Experts of a small language model: a shared expert of 256 neurons.
Below are experts of layer 8 (counted from 0) of a mixture-of-experts language model. Rows are named router (the router's row for the expert), gate (a neuron's input weights, with its number), up (a neuron's input weights, with its number), down (a neuron's output weights, with its number) and show model dimensions 384-511. Each number is 128 + 24 x the weight over its row's rms, rounded and kept within 0 to 255.
Before each expert's rows: a language model's description of what the expert responds to; "mostly gets" lists some tokens that are sent to it at least half of the time. This comes from a sample of Wikipedia text that the model never trained on.

# expert 12
Commas after birthplace states and tokens in early-life sections, such as Born in Georgetown, Kentucky, graduated, attended, United, University.
mostly gets: " graduated", " United", " Occupation", " southern", " Royal", " Height"
router [136 166 121 128 112 136 120 146 155 136 116 170 144 127 147 152 195 112  90 129 178  98 150 127 166 133 137 141 123 141 124 159 115 111  93 127 141 142 108 126 155 149 114  82 178 138 140 148 105  78 111  86 149 118 128 122 135 114 136 103 130 122 107 168 162 130 103 147 117 116 109  51 131 127  66 128  99 103 182 105 112 127 147 135 115 149  92 131 162 140 116 132 155  44 136 110 140 110 137 153 120  72  84  91 104 147 132 148 132 101 162 126  89 111 157 119 156 163 115 161 152 111 142 152 151 124  91 107]
gate0 [162  77 124 133 121  71 109 120  83 151 123 162 111  96 163 130 102 162 101 164 153 127 151 122 147 135 158 162 163 132 133 127 142 105 134 120 132 110  87 120 105 153 127 112 112 152 138 161 177  96 127  93 147 146 111 112  98 109 123 153 102 132 105  92 107 147 123 121  97  99 101 155 147 135 108 117 102 137 106 116  89 175 122 167 160  97 117 165 168 151 164 137 153 135 148 164 143 109 101 137 139 119 156 152 108  98 120 122 121 159 113 154 158 103 131 122 127 105 160  85 145 129 136 124 168  95  99 113]
up0 [131  88 119 128 107  96 106 121 107 164 173 141 114 133 101 108 123 174 123 158 140 151 182 139 115 120 159 151 121 113 145 113 116 122 142 132  77 150 118 155  73 134 142 119 125 132 105 129 186 110 181  99 138 139 107 101 129 126 138 187 114 127  98 114 111 144 163 115  98 123 107 101 121 133 111 137 153 154  76 153  91 182 145 153 172  82 146 126 145 138 138 144 142 111  79 104 120  63 142  98 143 127 165 140 112 116 137 177 100 150 144 157 112 114 113 143 140 118 127  86  99 133 123 146 100 117  97 100]
down0 [136 150 128 121 136 134 101 136 159 153 133 145 115 161 127  93 129 133 115 111 124 124 115 154 126 164 114 117 130 141 127 135 103 113 121 130 101 138 137 113 126 163 144 147 138 147 140 136 137 136 143 119 149  99 127 135 138 114 154 148 133 176 120  90 145 140 127 127 112 108 136 111 187 176 105 109 129 169 156 119 112 151 146 154 120 131 156 144 138 125 142 165 125  70 170 165 128 158 103 141 104 135 124 159 135 141 144  79 114 140 178 145 118  86 111 104 168  90 139 114 124 131  78 150 131 122 107  86]
gate1 [141 122 138 101 139 101 171 131 108 146 117 133 179 153 123 130 142 158 104 118 153 135 131 115 138 149 168 170  91 141 101 117 118 145 133 126 106 107 136 139 112 119 106 121 175 137 130 160 185 101 117 149 114 110 155 168 130 117 117 138 119 145 148 109 146 111 109 117  70 155 145 132 142 155 130 122 113 143 128 131 137 154 126 120  92 124 136 107 139 165 149  93 130  78 130 129 115 109 108 130 180 111 132  98 130 117 143 169 132 110 122 143 123 104 130 122 117 185 148 144 143 138 126 120 135 107  82 142]
up1 [138 102 100 139 128 153 127 146  77 115  92 141 137 114 167 144 120 133 143 173 100 126 136 148 116 104 155 136 118 198 103 127 150  84 143 177 132 135 127 122 107 150 104 135 130 140 151 108  90 137 126 152  81  94 128 108  95 147 150 186 162 112 149  92 135 109 122  47 142 111 137 127 155 131 116 163 150 146  98 164 106 117 126  93 110 125 136 119 137  77 123 121  90 130 129  99  92 170 172 101  99 165 134 109 110 159 113 112 134 141 131 146 127 136 139 147 130 115 118 153 124  87 156 135 121 135 130 159]
down1 [138  58 140 165 161 109 130 128 102 118 106 119  83 131 116 160 120 138 149 140 112 134 131 145 127 139 119 124 105  83 104 111 136 141 125 136 134 107 179 137  76 137 136 164  56 146 133 118 146  85 134 119 118  96 147 145 144 148 176 100 131 155 115  91 122 142 146  99 163  82 151 148 137 127 116 156 144 126  59 110 162 159 123 116 107 147 111 126  85 140 134 114 119 131 156 120 118 116 137 115 108 147 124 141 116 140  86 127 135 172 173 128 150 115 117 133 148 121 127 103 149 109 143 127  94 134 145 151]
gate2 [113 129 106 103 129 120 148  89 160 123 140 146 130 137 111 136 119 113 191 101 156 140 144 159 114  82 144 113 164 117 114 129 134 150 115 130 110 152  60 111 138 152 160  99 124 119 129  86 100 118  98 155 159 115 130 104 159 164 109 134 163 138 138 155 120 132 116  91 107 168 121 121  75 122 100 173 113 139 134 166 128 149 119 166 119 169 127 146 120 123 147 122 122 114  97  85 167 153 114  82 133 121 132  97 127 143 171 144 116 161 131 149  91 123 170 126 187 102  99 123 115 106 162 138 100 115 160 148]
up2 [126 115 124 112 117 117 117 126  65 114 117 145 110 136 167 120 119 109 158 138 165 152 124 162 111  97 105 157 107 160 133  96 118 127 111 164 158 150 107 135  93 126  84 117 113 109 147 118  96 156 148 129 135 107 150 148 150 103 145 135 117 109 143 102 108  94  94 154 141 146 109 166 138 161  96 174 142 116 119 158 121 155 172 142 130  87 129 186 109  84 188 142 166  91 130 137 127  96 105 117  79 110 117 117 108 133 151  79 113 142 129 140 126  99 136 112 110 102 109 144 103 134 125 148 146 129 137 118]
down2 [131 101 138 116 162 127 130 127 125 140  96  29  96 150 166 187 113 132 146 139 135  97 134 163 157 180  66 124 150 130 104 107 167 118  91 100 140 119  99 135 149 112 158 146 126 135 157  86 178 129 141 123 152 141 122 120 103 149 100  95 126  82 111 106  97 134 148 141 146 181 101  98 156 130 113 124 152 122 147 120 148 106 110 111 142 110 102 144 153 127 103 119 127 108 109 122 126 109  99 150 154 133 107 134 110 134 133 125 116 117 152 117 118 140 101 106 122 145 142 135 117 140 154 130 107 197  91 128]
gate3 [134 120 121 133 134 129 119 103  89 138 143 113 125 122 150 171 184 158  89  57 104 107 126 139 131 131 159 116 124 135 177 148 125 148 186 123 117 148 127 182 149 198  84 137 147 126 139 166 100 131 137 145  98 116 111 141 110 117 147 151  98 138 134 119 120 108 172 149 160 136 136  71 122 112  71 160 106 122 145 126  95 128 127 149 138  90 106 126 134 144 135  86 144 143  98 144  81 109 162 141  94 136 181 102 114 126 109 111  98 130 129  95 160 110 123 147 140  89  79 103 141 153  94  81 111 118 110  89]
up3 [161 156 145 139 182 137 154 118 136 141 154 109 101 144 153  80 104 104 102 134 149 140 159 133 141 130 115 141 141 138 114 109 108 105 126 109 128 144 125 128 166 102 166 143 100 158 124 129 158 156 136 114 125 162 130 114 146 123 118  75 122 121 135  97 114 170 117 112  90 101 158 135 146 126 147  65 142 107 138 129 169 122 136 148 119 137 152 108  97 110 102 142  96 125 145 117 146 112 154 102 145 121  80 135 174 150 141 142 103 123 149 147 103 106 125 113 124 118 139 143 143 152 143 132 139 159 104 161]
down3 [107 111 165 121 125  77  96 139 119 164  94 100 115 106  94 144 136 149 173 125 120 119 149 125 163 156 163 118 136 101 110 112 131 139 118 111 153 109 161 108 102 159 128  96 135 171 124 113 155 116 113 122 119 129 128 145 131  94 128 150 124 181 119 118 171 129 121 135 129 130 119 150 154 145 150 129 130 111 111 149  91 147 122 105 115 111 132 122 134 136  82 140 140 147 196 118 140 125 145 132 125 150 127 144 140 141 161 105 115 123 151 113  82 149  76 155  96 157 186 169 132 144  94 138 132 173 135 119]
gate4 [114 123 154 110 110 141 149 135 162  97 160 124 100 148 143 117 166 138 109 125 166 115 142 147 135  77 148 115 137 126 198 145 141 150  98 116 103 112  97 121 108 142 109 175 128 157 156 125 126 146 142 104 117 154 132 123 110 120 118 175 173  75  74 154 102 134 154 148 133 147 152 123 139 142 116 133 135 124 159 126 105 136 108 137 167 103 145  94 163 108 123 118 104 105 145 122 140 123 145 145 163 133  79 141 167 105 122 151 178 157 101 144 122 123 128 154 141 137 110 153 141  88 105 115 121 115 135 114]
up4 [100 153 122 120 143 126 111 126 153 137 140 157 131 131  89 135 159 112 120 165  96 133  85 140 133 208 130 124 116 125  63 130 104 119 106 134 115 153 167  95 162 123 128 137 122 119 131 150 140  66  94 135 155 140 165 119 146 166 143 108  97 172 196 122 120 125 104 140 158  96 128 151 130 108 132 128 150 139 128  96 147 140 139 119 125 150 128 116  78 131 103 135 156 161 103 126 144 140 136 119 120 125 193  97 123 124 125 120 104 140 102  91 108 126 134 114 104 111 100 145  88 137 141 153 115 132 120 160]
down4 [146 135 141 142 160  91 169 135 134 133 136 151 151 101 157 142 132 106 121 167 155 115 124 113 133  97 149 123 120 159  95 145 142  94 139 169 154 180 114 110 172 128 123 127 130 129 105 189 134 130 131 131 126 124 118 128 127 156 138  89 102 132 119 169 133 146 138 111 119  95 170 156 133 133 179 100 140 113 131 121 113 117 129 136 137 131 153 129 139 188 130 157 141 115 142 105 179 127  82 186 126  83 131 149 123  98 120 116 129  64 107 116  96  85 142 121 158 141 126 111 169 138 187 133 105 109 118 122]
gate5 [167  81 154 118 129 116 108 157 167 136 113 146 147 124 146 140 101 112  90 122  72 129 109 165 152 133 158 141 134 130  96 143  89 139 134 169 119  87  93 143 154  88 144 142  85 139 188 119  90  98 137 164 113 129 110 124 120 101 149 144 152  83 115 151 131 135 147 137 155 136 103 124 117 138 100 134 154 138 146 126 125 110 122 157  96  89 165 128 150  99 123  83 110 118 141 118 128 119 122 125 134 128  78 135 122 159 155 101 130 109 109  93 103  93 150 123 101  92 106 143 123 111  99 102 102 105 115  83]
up5 [147 139 141 122 140 120 136 134 135 113 130 117 105  86 105 159 160 159 109 125 111 140 146 158 162 143 128 136  99 146 102 118  93  98 100 148 120 106  96 152 110  81 143  80 134 125 150 134  74  97 137 158 126 121 109 117 126 106 137 108 130 100 135 112 113 111 143 110 153 152 111 140 145 145  94 134 131 148  99 171 110 141 167 182  87  98 142 120 148 151 142 111 133 111 138 140 119 125 139  98 127 125 114 116 123 147 134 131 127 125 106 127 115 135 137 117 144  86 117  91 118  78 100 131 140 122 115  98]
down5 [120 104  76 155 150 122 133 127 135 131 152 104 125 101  92 154 142 116 127 129 133 150  86 137 134 156 113 148 136 118 107 119 100 151 147 125 123 128 155 133 155 111 132 139 184 125 105 109 152 146  91 138  84 148 132 138  96 134 106 130 159 130 145 135  96 118 127 177  95 110 125 135 140 146 108 118 113 133 123 125 119 115 158  87 145 132  70 119 138 144 122 166 131 104 166 131 139 102 156 142 128 161 138  86 115 135 120 146 179 128 107 143 138 160 165 123  49 128 135 127 116  86 123 134 154 128 109 170]
gate6 [124 126 153 106 170 171 172 133 103 149 108 119 138 110  87 119 126  76 109  83 148 134 137 155 152 150  89 118  99 127 126 142 104 157 136 104  79 106 136 106 108 110 139 111 118 148 186 140  81  82 160 136 120 136 118 110 120 141 143 116 165 125 146 137 170 144 152 133 111 154 133 128 163  87 141 128 108 129 163 151 153 128 163 168  91 115 123 124 117 121 119 137 154  87 146  87 113 175 111 124 103 143 121  80 135 121 109 169  96 145 122 141 137 161 108 121 125 113 162 124 132 107 121 177  93 154 149 128]
up6 [154 126  90 127 120  96 108 125 157  75 154 117 139 147 128 163 121 151 135 119 120  96 141  90  92 146 120 109 135 125 126 150 117 157 127 159 126 138 109 128 181 144 140 168  99 162  88 122 138 157 119  89 131  96 161 116 142 130 122 128  79 107  95 115 100 131 136 120 112 114 147 141 135 160 130 108 123 144 150 135 125 112  87 143 142 151 134 118 101 128 135 117 103 160 101 175 150 133 136 103 147 129 140 141  95 118 111  86 120 147  94 128  89  91 129 125 114 142 154 146 132 122 123 132 128 104 125 145]
down6 [146 124  98 107 112 135  88 138 104 147  98 167 131 150 148 145  93 123 150 122 151 139 149 126  96  70 106 139 137 160 133 122 117 116 134 195 133 124 147 151 189 137 155 121 140 115 135  93 146 140  92 117 129 129 146 151 140 108 175 149 138 135 106 155 116 120 146 122 145 148 112 130 153 142 137 157 118 137 113 135 122 122 129 116 126 168 125 140 137 107 116 108 151 151 141 133 108  93 152  98 120  97 129 150 124 121 136 135 130 119 153 150 127 125 130 119 106 120 166 130  84 138 141 126 131 159 124  84]
gate7 [ 86 139 110 140 125 114 135 158 139 119 149 122 160 102 125 115 152 128 145 147 109 111 153 129 145 115 120 158 125 137 118 118 126 125 129 138 120 121 112 108 120 129 109 118 143 109 133 135 109 103 116 134 166  82 131 114 138 120 149 141 100 142 132 124  76 131  55 145 134 157 124 118  86 139 133 139 135 131 133 127 141 125 127  99  98 148 117 145 100 121  96 159 149 118 157 126 141 157 146 160 128 131 142  76 115 159 136 168 109 122 138 152 108 154 194 129  93 149 119 179 100 168 151 174 121 139 122 148]
up7 [133 128 131 144 128 131 188 109 111 162 165 156 105 119 127  86 125  93 158 120  93 113 136 115 136 147 129  97 100 141 154 113 107 132 132 116 165 133 103 123 105 117 120 150 147 131  99 143  81 121 145 174 131 110 110  88  94 135 110 113 164 120 122  97 145 132 117 125  95 140 132  97  96 165 125 153 138 111 113  94 100 112  77 111 113 153 113 111 180  95 126 127 155 142  92 148 129 122 129 153 116  93 126 136 150 150 156 124  99 119 137  90 120 102 120 133 117  96  98 132 167 125 124 139 158 126 137 181]
down7 [125 108 122  97 139 120 111 123 144 169 127 138 190 101  79 123 125 124  85 128 126 127 106 134 144 122 139 136 155 118 119  84 120 102 119  97  85 137 130 141 142 171 135 117 133  90 132 140 136 137 132 151 139 107 125 134 140 180 142 120 121 109 122 108 146 140 130 121 125 128  89  93 120 100  63 109 112  63 145 138 167 148 134 123 152 118 140 133 105 122 136 147 124 150  82 102 154 113 102 153 115 142 122 111  96 141 174 112 153 107 169 114  93 115 121 126 155 158 147 128 102 140 161 155 116 110 109 126]
gate8 [114 129 129  90 123 138  99 132  91  99 108 135 130 113 145 101 147 126 139 138 138 103 162 141 117 152 182 110 130 189 150 143 134 116 126 152 107  93 124 123 142 128 105  80 136 118 159 127 112  97 151  95 157 130 153 106 119 132 129  83 127  92 146 118 175 119 112 143 140 153 128 132 164 109 106 130 124 148 150 106 123 155 129 120 130 115 132 115 160 118 114  97 129 157 163  99 149 131 131 121 163 106 136 124 144 169 125 130 112 104 154 132 114 137 156 145 121 117 136 142 113  73 159 127 132 108  98 134]
up8 [109 128  96 109 108 134  88 147 103 142 160 130 149 100 112 144 115  86 100 155 128  74 172 139 180 139 135 125 159 175 129 130 118 138 138 110  94 116 112 145 130 137 172 108 139 126 125 157 114 122 164 134 106 154 186 113 127 124 138  92 144 126 163 146 136 144 119 155 120 117 127 105 132 170 142 117 149 163 126 103  82 102 123 146 130 121 110 130 154 124 126 119  82 162 166  94 180 128 107 127 147 105 132 102 134 139  99 121 161 126 145 109 112 114 104 150 132 140 145 154 155 108  94 143  99 140  95 115]
down8 [ 94 149 108 147 110 138 123 101  93 136 159 149 132 131 126 120 124 143 127 104 128 107 135 132 119 126  98 153 147 167 156 129 115  95 132 116 173 137 132 125 150 125 128 112 162 130 137  66 135 120 127 111 152  80 171 153 117 147 117 117 109 142 190 128  88 152 122 125  92 140 114 147 127 121  97 122 154 180 103 154 114 167  97 137 142 185 140 139 124 132 131 166 136  97 116 178 165 152 144 135 129 157 175 117 148 137 154 105 135  91 130 108 151 152 120 148 173 116 128 131  86 110 125 157  93 112 145 195]
gate9 [ 82 151 165 143 113 120 134 116 140 148 103 124 119 156 134 141 167 128  69 138 151 140 104 114 120 174 144  99  59 116 111 134 153 137 120 160 142 119 123 145 127 158 146 108  74 110 143 157 121 111 137 141  87  78 118 149 121 119 125 146 138 149 132 115 133 128 129 106 160 101 130 117 123 101 126 152 115 158 170 146 112 184  97  99 124 110 150 177 122 147 124 140  96 146  94 157 152  96  84 101 132 108  86 108  76 110  80 123  97 173 138 101 139 121  92 130 135 159 140 115 119  92 109 100 134 111 160 135]
up9 [150 119 148 129 102 144  97 146 113 135  72 107 135  85 109 142 120 128 131 105 127 162 173 134 114 169  93 135 119 120 113 153 145 129 138 108  59 101 133 160 112 141 146 118 145 137 119 128 168 181 140 176 134 142 128  86 167 122 150 129 142 163 121 109 155 166 131 138 136 136 160 142 149 112 162 121 128 138 168 127 116 184  82 129 163 157  98  87  88 139  98 122 126 121  82 149 158 141 151 136 149 164 126  94 147 112  54 141 117 156 127 166 129 113  81 150 133 136 151 131 113 127 114 134 103 205 105 160]
down9 [ 98 100  84 116 110 107  90 101 122 133 122 137 160 109 108 131 112 158  83 112  81 145 144 107  99 123 108  99 107 111 153 110 128 138 186 150 135 159 131 160 127 146 108 133 138 119 131 125 159 141 146 101 137 173 107 139  99 103  99 114 124 161 135 159 115 161 164 162 114 128 111 144 113 137 164 130 137 168 141 130 133 145  87 111 170 126 120 122 139 166 134 144 139 136 120  89  90 156 129  99 119 138  98 113 157 133 132 159 116 117 112 144  94 102 127 117 172 131 116 132 183 137 155 127 106 158  82 134]
gate10 [148 118 135 148 136 131 130 194 117 149 196 161 119 154 141 130 152 140 116 129 155  89 149 122 190 160 128 102 146 151 143 122 119 105 198 146 109 127 122 157 115 135 138 165 143 115 140 147 123 110 145 110 148  95 102 161  93 134 112 139 102 130 116 127 128 104 106  88 132 125 111 111 126 119 124 106 162 166  94 139  77 135 111 148 137 147 137 110 138  82 152 122 103 143 100 158 157 137  98 154 103 158  97 125 130 171 159 116 137 111 137 145 158 116 172 160 145 111 126 120 148 126  89 116  99 133 110 109]
up10 [105 141 144 112 146 166 137 116 116 138  69  93 126 109 146 100 125 116 121 155 155 186 137 138 141 141 107 122 131 121  98 170 141 134 152 126 128  85 171 115 138 101 116 119 136 117 169 111 131 138 156 157 100 152 126  76 109  78 151 131 144 167 137 110 145 141 154 129 113 118 142 112 138 116 142  96 179 151 142 167 172 132 145 139 153 106 136 131  94  87 104 105 107 124  77 135 134 149 107 173 121 108 183 174 136 145 132 146 150 132 125 138 135 152  99 169 109 113 156 176 133 120 166 156  97 121  96 149]
down10 [108 156 116 175 120 118 155 139 154 130  91 148  66 116 141 112 150 133 112  72 113 131 101  98 122 135 116  88 126 122 115 165 154 127 105 139 188 170 164 107 118 120  98 126  81 143 121 137 136 121 146 144 150 156 104 137 187 144 142 148  98 103 148 105 134 124 194 103 138 110 164 134 118 141 150 146  96 118 113 108 111 147 102 110 149 104 174 136 141 126 154 137  99 133 146  96 147 136 143 124 135 117 119 144 152 156 135 160 129 139 124 122 112 171  93 133 119  94 151 145 101 126 126  65 134 125 122  93]
gate11 [128 148 100 157  91 119 171 150 119 125  83 105  90 142 162 144 110 165 128 100 153  88 169 130 144 107 161  69 150 140 148 158 138 140 129 143 111 156 171 135 116 121 128 137 156 145 181 102 136 126 133 158 123  99  80 101  94 122 126  79 128 129  89 127 131 126 123 122 169 104 146  94 169 125 115 163 130 110  75 151 117  91 156 135  88 147 115  84 165 148  96 158 138 121 169 147 106 102 157 114  89 105 114 129 135 145 150 124 122 148 163 125 134 158  95 120 150 111 101 139 149  97 157 129 117 154 119 172]
up11 [152 111 164 136 163 177 129 123 109 212 123 134 104 102  99  95 133 131 104 130 150 153  92 172 156 142 128 115 120 105  93 120 143 147 154 143 127 147 118 106 126  99 118 137  99 116 139  93 142 138 147  98 160 119 111 134 144 145 116 167 160 104 146  97 164 136 159 151 136 137 112 167  97 126 141 104 127 124 134  91 130 162 132 147 150 100 131 149 121 166 158 140 126 140 132 120 145 137 109 105 165 135 122 170 107 139 115 141 131 138 149 157 167 110 171 153  90 146 171 115 156 155 118  97 102 166 171 114]
down11 [140 127 112 139  89 159 120 116 153 157 108 161 150 110 130 159 105 102 111 126 124 151 126  95 134 172 112 168 117 141 148 146 110 139 132 139 124 109 121  96  84 172  96 154 131 127 106 153 115 127 158 102 180 120  95  91 161  99 118 124 124 122 140 146 126 131 135 156 153 102 127 150 138 125 167 103 114 115 118 139 124 121 105 132 120 115 134 128 125 119 133 121 146 155 169 138 115 162 136 155 121  92 130 123 105 143 103 138 102 117 100 117 115 120 140 138 122 124 131 103  64 158  64 141 126 140 136 137]
gate12 [124 122 131 144  91 162 154 123 103 130 115 171 143 172 117  85 125 128 163 140 145 129 147 123 173 176 160  96 170 110 163 112  68  90 117 131 140 124 141 117 103 103 104 158 107 134 148 117 122  43  90 147 153 117 105 148 116 127 107 132 124 128 186 119 153 130 105 140 123 140  98 100 161 143 132 140 147  96 172 106  75 107 122 120 167 173 133 136 127 134 119 121 109 103 173  94 116  88 135 100 116 148 120 130 138 172 145 136 168 127 109 128 148 130 182 123 129 139 147 191 140  98  87 132 143 156 139 119]
up12 [120 131 126 150 109 108 151 129 173 137 162 105 156 158 173 129 140 145 113 165 124 133 121 163 150 147 167 154 167 163  86 127 143 113  87 147 185  87  97 122 140 175 144  92 127 137 119 105 130 110 126 142 115 112  67 148 179 120 126 121 187 132 116 112 169 150 132 161 147 157 110 160 123 108 128 163 174 166 154 136  94 173 123 127 156 117 119 139 167 147 166 122  61 116 119 178 124 103 109 129 159 100 146 135 125 126 143 118 154 107 155 114 111 143 146 150 118 134 154 127 115 120 114  99 133 139 138  93]
down12 [161 114 155 113 165 118 113 123 117 122  84  90  85 187 127 121 112 141 200  89 122 173 176 135 129 109 115  75 188 156 139 132 108 105 145 104 113  67 109 124 143 118 160 148 161 119 122 144 141 139 114 116 130 123 138 124 149 129 125  95 165 104 129 102 168 120 162 130 133 116  82 107  84 170  99 164 113 169 156 115 110  96 131 168 113 160 164 104 138  91 165 153 148 147  87 159 151 114  96 154  86 132 138 160 114 122 139  82 103 154 142 165 125 132  85 166 136 139 128  90 135 141 139 115 142 121 109 119]
gate13 [112 136 132 155 120 125 113 171 111 137  93 176 142 101 154 133 131 133 153  79 140 156 125 161 150 136 131 120  80 136 134 142  67 163 125 151 168 122 146 164 125 134 103 128 155 128 127 175 134 152 117  79 143 136 140 122  87 107 107 123 137 183  95 157 158 144  96 147  99 116 121 137 115 130 135 130  67 109 159 107 141 174 155 124 114 101 150 127 119 120 105  88 157 163 134 131 152 130 125 100 177 140 135 151 120 114 117 117 102 134 105 115 155 124 103  98 104 117 202 123 146  87 124 116 130 121 118  91]
up13 [ 99 170 161 153 126  98 123 178 115 132 154 164 117 121 115 144 178 136 142  84 118 157 136 151 143 116  95 118 120 139 149 128 106 162 125 126 109 117 158 157 147 119 116 134 137 167 114 170 127 130 135  80 117 106 152 120 149 111 124  89 120 152 127 110 154  88  69 142  85 119 131 160 110 145 124 106 119 125 167 132 137 124 117 146 106 100 125 145  97 100 100 123 140 146 148 125 122 161  95 114 150 119 114 104 113 103 135 144 101 130 165 122 112 132 124  84 141 127 106 178  88 123 120 150 124  73 122 136]
down13 [122 153 114 142 133 129  90 131  89 114  97 113 144 124 119 155  99 158 146 146 144 110  99 144  95 146 108 113 108  98 153 154 142 125 147  85 140  97 116 120  97  77 112 151 136 128 109 161 161 156 127 113  97 133 144 175 140 109  52 126 124 156 123 146  95 133 138 110 146 122 140 144 137 112 123 116 111 119 104 107 148 135 104 150 106 141 173 122 112 157 120 145 114 105 141  89 126 123 112 163 132 138  80 106 125 100 103 148 122 111 106 173 168 150  80 120 176 148  99 143 118 140 135 115 141  94 168 161]
gate14 [119  98 121 131 106 132 122 130 113 105 104 132 137 137 121 164 115 166 172 119 133 127 162 119 161 151 100 165 150 138 123 125 130 119 162 163 148 128 128 149 104 146 158 136 121 152 153  91 151 161  86  91 123 145 125 113 132 123 119  70 141 133 165 144 141 124 132 101 121  97  81 119 112 135 125 148 119 127 118  89 152 174 162 181 107  65 123 127 149 153 145 111 135 134  95 130 169 161 154 144 134 142 120 138 110 149  91  97 144 113 179 138 198 151 109 141 148 109 139 139 134 126 116  94 135 124 103  71]
up14 [186 165 136 115 109 149 136 179 137 168 105 170 147 174 120 161 172 128 141 132 108 136 129 129 109 173 149 150 126 119 135 125 133 124 177 143 107 141 138  94 108 157 151 116 154 107 130 103 159 150 148  49 137 118 146 154 151 146 113 106 132 150 169 123 128 111 145 111 124  92 123 153 165 134  92 156 141 170  94  81 140 105 135 160 161 113 113 111 139 153 103 108 114 173 116 127  99 128 119 112 137 132 140 119 141 103 131 119 120 128 107 120 135 131  73 208 132  91 106  93  85  92 107 116 165 135 102 142]
down14 [121 116 107 138 111 117 132 131 107 115 133 121 107 160 129 144 139 103 140 147 136 122 142 136 123 109  92 115 141 104 100  76  85 130 158 152 107 136 123 123 122 125 143 118  89 141  89 134 122 147 110 147 126  78 142 175 169 106  66 113 107 147 112 124 165 121 103 102  92  94  92 112 110 121  63 133 106 153 102 129  93 165 167 172 162 121 118 120 124  89 133 115 131 123 160 117  80 155 102 138 135 148 157 120 111  97 121 122 142 113 120 175 140  95 117 133 161  86 160 140 133  94 127 110 134 116  95 121]
gate15 [183 157 138 124 108 131 102 173 146 160 139 125 140 135 148 149 141 114 135  88 118  96 161 124 152 147 114  99 139 141  96 159 171 158 164 112 112 145 120 122 123 114 185  97 137 144 122 119 137 130 166 159 126 129 144 148 118 140 138 138 123 145 128  87 126 143 139 134  96 138 115 121 110 112 107  88  92 159 166 110 110 127 125 123 163 137 137 103 111 140 135 138  97 155 127 165 140 131 103 129 139 114 120 155 109 111 148 132 169 114 132 133 129 118  89 117 164 175 158 130 118 123 162 177 132 109 109 145]
up15 [158 141 131 137 128 157  83 127 156  93 143 141 151 105 104 118 142 116 135 160 116 102  93 148 149 165 109 103 131 103 122 147 129 138 143 144 160 162 112 159 160 114 147 108 133 145 133 181 173  98  96 126 124  69 160 125 118 175 153 133 112  97 113 101 122 134  90 128 129  93 166 125 127  71 150 148 129 139 132 117 114 152 153 103  98 136 135  91 103  86 101 101 138 150 127 126 100 143  87 132 115  95  96 153 116 126 150 111 157 137 145 134 128 125 152 129 101 111  98 143 111 145 140 110 140 151 148 126]
down15 [182 128 135 122 141 108 121 182 120 106 126 134 119 133  94  81 119 125 156 159 140 180 128 138 140 139 181 162 131 106 102 161 102 135 163 123 122 165 131 120 112 124 137 138 160  82  97 117 164 115 159 117 145  97 110 117  78 109  90 142  73 106 162 114  84 150  90 149 123 140 110 138  99 106 179 156 117 119 174 153 131 100 131 136 176 121 145 141 156 110  64 121 151  98 132 146 124 139 115 119 140 153 139 137 134 141 151 106 146 171 118 138 117  93 117 150 119 124 174 163 125 131 168 159 155 123 129 115]
gate16 [144 156 114 114 137 169 127 167 129 112 108 122 123  99 117 154 101  89 140 107 139  86 161 175 169 127  87 102  83 110 146 171 107 169 141 159 115 109 123 147  82 147 125 123 137 159 129  79 134  87 119 154  99 137 102 120 133 157 124 145 122 141 141 130 165 142 123 122 141 159  90  95 160 137 112 135 101 139 126 132 161 126 172 161 115  96 110  79 153 126 127 135 126 131 121 124 159 132 138 136 124 119 109 126 127  68  91 150 186 162 138 127 126 138 120 114 113 114 115 140 123 123 170  98 108 123 126 139]
up16 [ 88 148 141 120 105  96  98 125 108 163 121 139 155 127 107 119 134 117 139 134 100 178  99 131 125 145 131 120 132 125 122 167 148  87 124 133 151 135 130 145 148 111 104 116 116 101 158 151 119 122 144 107 118 112 125 152 116 142 114 199 135 122 160  98 174 127 105 165 191 137 114 118  97 128 151 139 124 125 107 101 118 153 109 105 118 142 140 163 129 147 161 139  78 189 105 154 124 108 111 122 128 152 166 178 134 167 104 125 147 127 106 152 153  99 136 158 109 136 165 127 107 168 126 124 172 145 174 122]
down16 [165 171 174 140 145 101  91 134 111 126 119 151 140 137 114 156 125 133 158 137 117 178 137 108  63 134 166 124  97 154  83 123 157  69 128 130 144 133 128 153  96  98 168 114  76  96 134 109 155 106 138 161 118 132 147 124 146 107 134 127 111 121 131  82 109 137 101  81 140 137 134 105 137 135 131  82  92 124 130 103  95 136 121 152 116 120 156 136 132  93 159 104 129 154 135 172 137 155 174 129 125 130 176 146 107 122 136  82  94 111 145 122 112 112 144 138  95 141 151 134 128 137 109 135 204 126 128 122]
gate17 [ 93 116 162 127  94 150 123 140 146  84 159 141 142 122 150 102 150 132 108 147 136 107 143 151 152 108 115 105 164 101 136 131 151 116 115 160  99 142 109  96 155 127 172 127 163 105 120 145 153 103 126  88 143 122 136 143 107 124 139 146 117 133 136 149 135 147 101 162 160 134 151 131 150 106 120 157 138  91 169 152 103 166 104  93 140 154 140 157 121 120  88  77 129 114 142  71 140 154 110 119 118  92 142 113 143 120 170 107 162 115 175  73 117 158 139 155 137  97 109 118  95 102 105 128  94 100 117 114]
up17 [141 134 129  86 124 173 138 154 128 161 158 134 144 119 141 108 153 126 130 163 113  99 153 125 142 145  78  79 156 130 171 126 133 108 127 141 162 126  93 136  97 103 132 119 151 158 124 105 148 161 109 104 111 148 127 137 144 143 138 157  75 155  87 157 106 130 134 118 124 118  78 140 134 186 152 120 125  95 173 100  95 126 114 147 166 144 122 156 121 150 165  84 128 135 116  99 125 145 109 155  64 150  98 105 120 138 144 154 149  89  99 150  75 136 124 119 115 161  86 138 148 131 165 138 142 101 126  89]
down17 [100 158 105 139 140 130 124 100 101 166  98 103 134 131  81 121 118 147 186 161 122 179 122 132 130 130 111 153 125 126 135  99 137 119 150 157  73 137 164 117 161 108 141  88 108 114 108 114  77 130 122 130 113 119 126 133 136 144 136 161 163 166 178 159 163 146 132 150 140 139 157 128 157 125 103 124 110  86 135 146 145 114 171 125 169 164 126 169  95  80 124 131 129 131 111 138 140 173  82  89 186 111 136 106 152 169 107 103 101 141 115 112 116 132 145 149 114 125 112 135 149  60 132 168 134 144 105 138]